{
  "n_layer": 10,
  "d_model": 256,
  "n_experts": 128,
  "experts_per_token": 8,
  "d_expert": 48,
  "d_shared_expert": 0,
  "activation": "swiglu",
  "moe_layers": [1, 2, 3, 4, 5, 6, 7, 8, 9],
  "router_score": "softmax",
  "normalize_top_k": true,
  "routed_scale": 1.0,
  "balance_loss": 0.00627,
  "balance_bias": false,
  "router_cosine_scale": 10.0,
  "router_bias": true,
  "init_std_router": 0.0108,
  "lr_router": 0.000665,
  "vocab_size": 12552,
  "norm": "rmsnorm",
  "norm_eps": 1e-05,
  "tie_embeddings": false,
  "optimizer": "muon_variant",
  "lr": 0.00891,
  "grad_clip": 0.5,
  "batch_tokens": [32768, 65536, 131072],
  "seq_len": 1024,
  "train_tokens": 454700000,
  "steps": 7168,
  "dataset": "wikipedia_en"
}
Below are experts of layer 2 (counted from 0) of a mixture-of-experts language model. Rows are named router (the router's row for the expert), gate (a neuron's input weights, with its number), up (a neuron's input weights, with its number), down (a neuron's output weights, with its number) and show model dimensions 0-255. Each number is 128 + 32 x the weight over its row's rms, rounded and kept within 0 to 255. Numbers have three digits each.
Before each expert's rows: a language model's description of what the expert responds to; "gets" lists some tokens that make up at least twice as much of what it gets as of all text. This comes from a sample of Wikipedia text that the model never trained on. Tokens count by the router's weight.

# expert 9
What it handles: Determiners and possessives. Articles and possessives opening a noun phrase, often after a preposition or verb, such as the first, his, The, 's.
gets: " the", " of the", " The", "'s", " a", " in the"
router:174154119140112185142118138172164175093161119091054075117145106147150104131121070103117128131106105115051129123121186146113127131089153153080136169073108152125088165121073112156134111128097091155110094123118115201132081119119098128137141138167101082110189139155158141121185126098087155121165158182107171044109103115110124127116122145144138107181153183122084110127150138138088079123124150113089121170133101137168110118097125155135081146094071153103122078134071133151148089166115139211144083168117084113076170082163086133156125084137163093109101108117061147132113113152096127104139117067147152168126098140120221182141151094152114180144157151106139170110186113117186080114122105123165115125124109154128093159157127145132091184153158102183154131112182026109135095098132194
gate0:093097150127077127177146149139120131178130130131047184160110100109097129100107113132046145094164143113184153168077155103096136167155100136122100138138106102138127158063128055113155126195109139144140139156141133060059064128154158106098122120135147058193118115126140172111054105133140131131135133121098090118081160141121091095129157153165134083113139171170069144155155105114127117118126102155161088152126093103130113174106115166129134123067151145122132167107111051140083195142160136111154127039128179105170165099139146082187129142163102139084106152106112190162090150104129111107139155167175144119121107120168124127120144085083150104127096143195117145158186157134110172132149076077146100171132070116132113150140130170130096098171132137069140206077156169097161180084122147
up0:123144120134141102124125135106131105098149221176175129141168122060148135077154153170111165114087129097108164159166135133193182114110166083165103093139128202187163119130136189151116212138128132175099170169091123143093188139094124101112063143170163170180107127138116136127170157165151111099119204127109145171161092205079125175097146100076091110131145146123195161135087155123089120073178143120116112095138111130148088128162150122148131150140169096073077134206133152137074095123223125149078149075164108144114144169077133166118120127094168152147187149099118106101153141096118158134148115148076147107120168136080059151138167141134175140100143123132088144069120108096149147077127117136099096110112187136107118116147140129109140122117146187116108121139078159101105119097128159
down0:099053137098119132164125109193095121134127205158175135136125093052116126177123081105137121143071120115147092180156185078178120150108107119100124136087148162123149115143149096113169169074143159113145102123126109109129119176131132178067135109095157151137123082159107136103108109163125132172113127120120120122099122158135127103135096185115144136118189163119173098118155087141098097143097082089133137098080124083070130139132090127134096098112123138093145134137144087100152123096079125096181165153101200138113116098110125147103197111131127119127175088176110134169139147108146142112164159151135151162173173191040056109091146133132129168088061187142135124077043132099092157123150099098174127176163142126141073135102189176061137149093134111075138118155172129124070042131138073
gate1:081135137109113108145154110134164132161128095089148064170143186162127105127110119141126133179149109071127156132122124181116151196138121044096155155108156184106089174151112170145078130127125101128150099103174128148142063096169108138116156153147133094114053135157127139129146123093133068173107141141145089108136142127124171141156120142150135132138137142141130178131103140142051119095155139155130000112132123094142197155172166079152125146077124121045153134084123139139083110135161156087140107107107104080095117098123120136154136107118066145119169102113093136130142058160128110159169127108144167109188131154086134185163165120079142196134141153104141186105155085168099140103146061097072139164095107145087142183106121096115156182130137111165102143126153066110194151065098108
up1:160123122190118124117120156125097143103136149157112184102101076102116144138152136085137134071134126205124098133153155079111120072127138208156119107148125064163160071109117077124202144128126148157106159135097150105124168160092134103131080094084131163152177105104135135107082122126143193076164123098123161178100125143122095110102127136086136141123129103087139113125114111109230145160108119106119241126105134165106079088083106152121145101154128129190127126179130095109155168117097082149121149135134176186145115165137142105120118155154195096119099149104148128133123182091134150094086154146111096157082109107157131061104102122173122070132117121148130081162127181091169124141122180171196101082162141140161129108153142142132066085143096172079134139138107207134065106224152140
down1:116142112128136158132113136117097153142107151135100131095142125208094101088131130155193093072140108166132078133174111126083125162115088188107090048160042087153142118125111101180150128170121134111168201138115149101118125148129138094173130123073111152149166182106090140110117144151141092152095105100133169085158141187133079098144139161125100194111081129062148102101086131135145077152113113141134104108198111114143136115077083103078153145138176111184126119180152110091096153120120139092134151077116109149177090157135169103116097101126129107168117164102155123164141144133121159090056129103099148092098168072140103095069074184191161144176092104115100099139149152109176102181085183160158105103201128114102092071106104162103143121151153156076124141075115124192110084114092117
gate2:129119155132178080108123109100143082148118076131115190139145110158114083135147153102137119086109081138152135156099135118074076175115133159080074113138105104199095140105184084151126128137145116136182151138072119107163079119150110087143144142068124162076165088132128091166134162176104120067180178115125183148136206142126079149094145173109133192110143080108143097084127123156131134167138168101043098161167177110137104094157152177164158086091129159153109117180132155115173128208159087166127198139095199127168151115147140151090117086096124096150152102134123113102081121127153146178142159152144159195102065096136083085109109118137115091122136117109153131074119155144162125137120137134160156118119121135138130139180124126150053072156074148090080192149139191139081132161137159
up2:152108164125201096089111127073140065143113087165109146122144110170119104141131163093136116123098113119131107150119114128088082141107165142112054115126111110185082155121187090143116121137119110136216160143105131086168077115150089089151171130092126195078134101133138113159153156172093121066146147130136181126131208155122078147094132168127148198121133058114139102080122126129130119148140159086076110149160170120130077110140167173176173080096156160158132101183105155141183130230144127189137158108105174160167140092114121152097118067081091110183145132117091116098055112108138150138139149136139153216130079101118105116084100113162141124127130111110143105102120151160185104135099139156158162143133112134153131139194136121155044093151082178126080166132108154136078116124117171
down2:120164145164083214096150209182122152121145132102142106155107104128138116148166117139123107133099153128185193085165183150107131093125103129063162162127099119128134121202166128086064159158159092123105069152142107092203128118174118190107111162226143095166119098179134180160143131145110128177148167182136199099159081134125138175095089124113102121141122145133098151122121165119102140096097105130154130095211173116146128162146084147174147125111083090084157119114156096165088105134133128148131108166182093079095133125140093093137148153133135112120151105103081078095122143127150149144140140167105096174130088087084086134150210143095128154162175139161130174135150152174060122130130092115148104099084094135093150122076129113084111158111053084128148124124136148117131159072143064
gate3:111044076141085100129143086075100088082151066120125120109126125198089146105205151090124158084158146099130137120148159164124105103094103159125110212113168117094056091146129064097139164172102081174121117122150153136112126110145159123159108084117131116061144126074173062161171128146153119164146109116126148087084077085110119168130140092178126161122151089187139103115133153087095128118138121103142157168136132161169078125143127131137140089185121096170061123117127107109063183156059126190194103140142137138140117068058135107127100098113106161127096192104184091157132130130106170074101143128178126131163133109081133139126117079135146112101143070079143106126128143162148113104170120114135119203134135118117099088136141170120130134169174149094109088142107117109125075143199169
up3:124242151124133154144155172144161134157097172147127139174161156093174116097066057138146105136064150124140139135113112105102146154120141094143151112159087122168213173117144171156182072134138174080124160126114085110135146126134082135105106141129112137206117119174103155111083137112158152124119163129086110179175181173136130124166127168079139069152081120085114126100128125178173138139163110150082120121114107096089148118134116141134071176067103113102184146138137125148217097060171122097040128125100128093116128154191116139100125135153135094152128082166111166116069101147146092180143117153102128131115119105182102096125147188080150133189118171163114129112162157144127163157088169116071123051153136131111190121144151074141108136112075123147124131121164128153153187114103120
down3:091148084088104145166115147085165099181150093167154139172107109097128174085186181106118126134116110143112138171112147162081122150135121103177073112129167133159093106094134150157097123130137158051052115123119108155054128151098109158160157119130146117135123111091078094094118120097127123139160191100162130139139110131105186125140147148114128101124144118117128119177106137171141145096122073121128213151106143127085138187140138140139146110162089099197135127138170114140144058091181090111160124116132134182149119098104086105120197095162167076115194177070146143122152164140094115171140112146165073114067133161116122104130144144082126108167198158077192121144112125103182114173078176092093098068078140156144142143136190124108085124143134113134132183159087166205107142123221118
gate4:113057092188127170111063137087062081184070124129155085115157160108164115079070074082147153173108138082102084122153179065147088102107150096078108126098154153104119158176139039157137128122156106179121149111178131126095087111150111120139185109134148154067088131140118075102044135121164146140153146102098155140072125131190142200194137143104116146129145089173120130105145124148108117112115141129112114143147104128130115157109151223110147131108112148118117098114155171069034155090119139153190104155168078145093165098096105163115130112145091110066123180132090127128102146101127150102126159137091184110146139143145147158084160115135161149125117160125121162122162107152074084113151115080113088109150162144126070125070132145066113145150093125162182127089129109124094114159151123
up4:099096123129117185135116142094046078166099099136172124142179150100125111077122104080132151116141165096109100131149182095176092125114154126080119166107118144139126135182135034169146107111199165156087188153142138141084076114166134113128184168140161143069159145127106070148072118118178113144132105079094140114116135131186119156185148134121138146120111096159134144136119196158112101094112157141061132158148141145120159153095150208094124118125112165097059124126165188108046143095107125129165086158188086152106125123126119123145133121141087105070131176137109145127177145125080138157147173143103159100161111137155177180104154171106150135131072166137125164187174159121101088113141098082088089111134134117117076145065128175098127111168152105182207132100179127095134116117126077
down4:125205127142107106121073092166147064118119131112144104129154105184144141129105080129133115200127162113084111127116147120199144103108127106120113197102133139161126158115165081114133080115125168167082100158134121085121105080186145102122189107105107121127129086122160130133063080141170128115136147132076100150112085110058171182140160118113111146134112159154152068133101135173116051094104123139029152107171182130098119130133132105126119089075181066162112108117138168121118124112093213180184074134144065141091152139147087135110125135192203122079129110114103157160090114112130132071181101138123183164108124162111136097178190084135135115159147132177151100094105114105108138142164139092175141140138069111164148135152173200122108115171115136148113153076172123113156135114143082
gate5:088094126184101104160171162147126147135101106173089157134105108089164141090101088167127167116111021201149089126139160120071158129126133069149145185139129128127128072139175159144121105034095109164091154107103091145090113075130150118166106177148148075150165096101165146180170166177117116162126066171112147098171153150108133155135152108136103087116103107120145129102140133100146116158163129126144094124134057175133137120172132134141102199105192180118102129105127116122119169090158122122080103070148119106156183169131149099138157139143132148078137122122137133157105065160118123097115106173135085160148101117169132121144157109130184143123073074169167135131105176155197112132103067127102076095159055083095106110087103141144099132127120157143126055175066146131081151069121153
up5:164114075096103120195074121078151125068135069071100165105132148133185059084142144116130131221103107155137145154123123104087176162126154138112089168135159129153123190115118078144134070116144179140138165131106118154179143181088164137109144122148121160136130078101110083128096098120144164116126126157159098150139126100151181119159124148094119112090123051115099110142110096061182158099129067121152102183119149197170132079094192169119119148149150145130125198183152179059132138126154123111137153115104130154134120140150133138153128117182123114083150114064165144117174170101110137178093092095196160126128088139118145139156107118127131155165117133076177140098174151145131053116069064113185094136126164124117165099158163091102095108137153174128132125157195154143172082137164140
down5:084095099124180101178122070151187153153173097065123115120097121144136108134173143124179076170164135218078118122154181132062107124076141079120147125182106115198157140118150134124083103180137110102113127199106147163185112153133154117131178119105088131164112082165141124155080139206136146125190110147133156132125089133138097110139155105136091190151168162077156152093087168133138148101156165126167067097109119118063110092093097135132071117076111149109174120142105111129134206113125166155135107109136094092151093133110161107118102137125104118143073141127083169132087169114142125115189145102119112144108161161083155143109121181164161144164123178147123075163114135175137138143167143099127153160128111107142171146119092190119089093076142094151166074125216172182165113158147114
gate6:176137165136123124166138150147110113125103113161149185134114168154124132136123137124140129110127060123116157175086197162085070139093099175103143098151132056141072137143164093149197123153114141144167152102102103133148069097122190175168141154109104076111050138084137168170148148178108142135135055190160085104131121105159136090184153145156121130133080093140175120138092093185092077170129117117074109135111159105132125104166076125138167124064138139164156110092093114132156113143152105071133100117069161111173126122131212182161138147151108130119109154134134137133057114089121085172173145172164183121120130157142106131116158174076154182130093163089119143129166128087153123166094094150187160137158086128161133151106143215134156142125110097127152149143157195212143141164134150
up6:131191073103184158086150126166186116096125129114095130152119143099221113123100129128174093097168156136091147153111195151088071073115110161166162135094127098131160146141203111114192154187111153141127165118166143170157123129071156117095134138173078126112159148140135154088220122114173118185135110149107176091153079058141121129191152128133115156141104101142162131065125143179118132144162105130142120152121153124109127135179111148153117123139132135195175095084095106127133094190124126144140064192131094061126152088175116183153098106150135129118109169164105101126098122110143075111095113164122108145104100060188188080130167132129139117172127090079129136112217149179140077150160126147140128099170111127191083069139153149155106160115125147137121124118138130118129180114091145
down6:168083080085047128147104102153096124097122144086130140212094124130194136124151197083109125142118202146156132135106104147133127148063065085082097085199156129161179170133182097091087130118074144162119096148148092098082149099094109098137077114100107094187138149126078133129118150150160123090117122190122171141137103115115222102104136098084097144136135175143120153183159181141113149110074114123142145070183164119133146119147077131118108162154113104105153099160090124109137166162119127195119158130140125078073153152085131112178133047123193092135102080079151207140106157089197097153070103129130149123126102079134137170106133105134149112155136128138121139129109090116154097135163129106061149101108100129116133162110141140126194115138103128160122172075155094147141153140140137
gate7:101110120148174096109150104141214112117197147196114106120087077068121066113117094134146161096151148132200161137078131095139109100091130108135179127124136151109171131196094110182139187196065106131165095125126139149114143116149166178077128075077178135114145167157150106136145124118121133103142196127142097145073118066131110170182109133160109120154078117125167132137120130097116154118111078080096121085118097127124083088157155152130148089136084142083136160147107171143134175093111107157182154151084122087106129104095110113067126102110122161175167141119113160111107114111179130050161073132199123145082076167113072108117101148120125120100134123092122124113132209093130125086137104115131132182168126183130085101144130151151133193111179089137123110132103131203077151155119191
up7:129096127127116156136099143110126192108051117056111125119116117150109164175126157129117087176112099145066091115183147158159137126163100117115121115130093093132125109070149162069151051128208088050079122109102161112096135138097099116189085135135133150112144093129120142127124134051059121109146135111114204081120130165127126093097156104103123157076149133126089135108166131114166092089119169147127092204141084132148122153110110109148124168164121081162139097116092119134129126180172143083096129136112146196097149133107120150157118137131154072116121096090143082108132131140103079154107159160058135124136160145147209155157146126163087136136132166131094136170154051135126166147088094111138097024036166110135187186130086128159122090073110134133139090130115111089144103138088095
down7:131165127121131183132172102104108064133164099153138176157134087114159101149145104145116141122135118108106167083137166090067047140141104129039163156114192146128112101157135092213132120137068168152138084127168119146164082147195167177101128077097128089164085106193147144159149153127162091085135135108126090151144165101073157137163086129151162086162117122141140144086174118122173103127099096083072106120103118145142087080116149133105118125075098115145132121106119066122121179108112131136149120080095133071143086122079146144119120121137093114107220118100103181115131123112174151095170132145198148129157061091115087167148052147092131176143140189112093119110179156157127110052155118129100133164112157085112089126128162152129133182141112138121111175092142160092089105113200122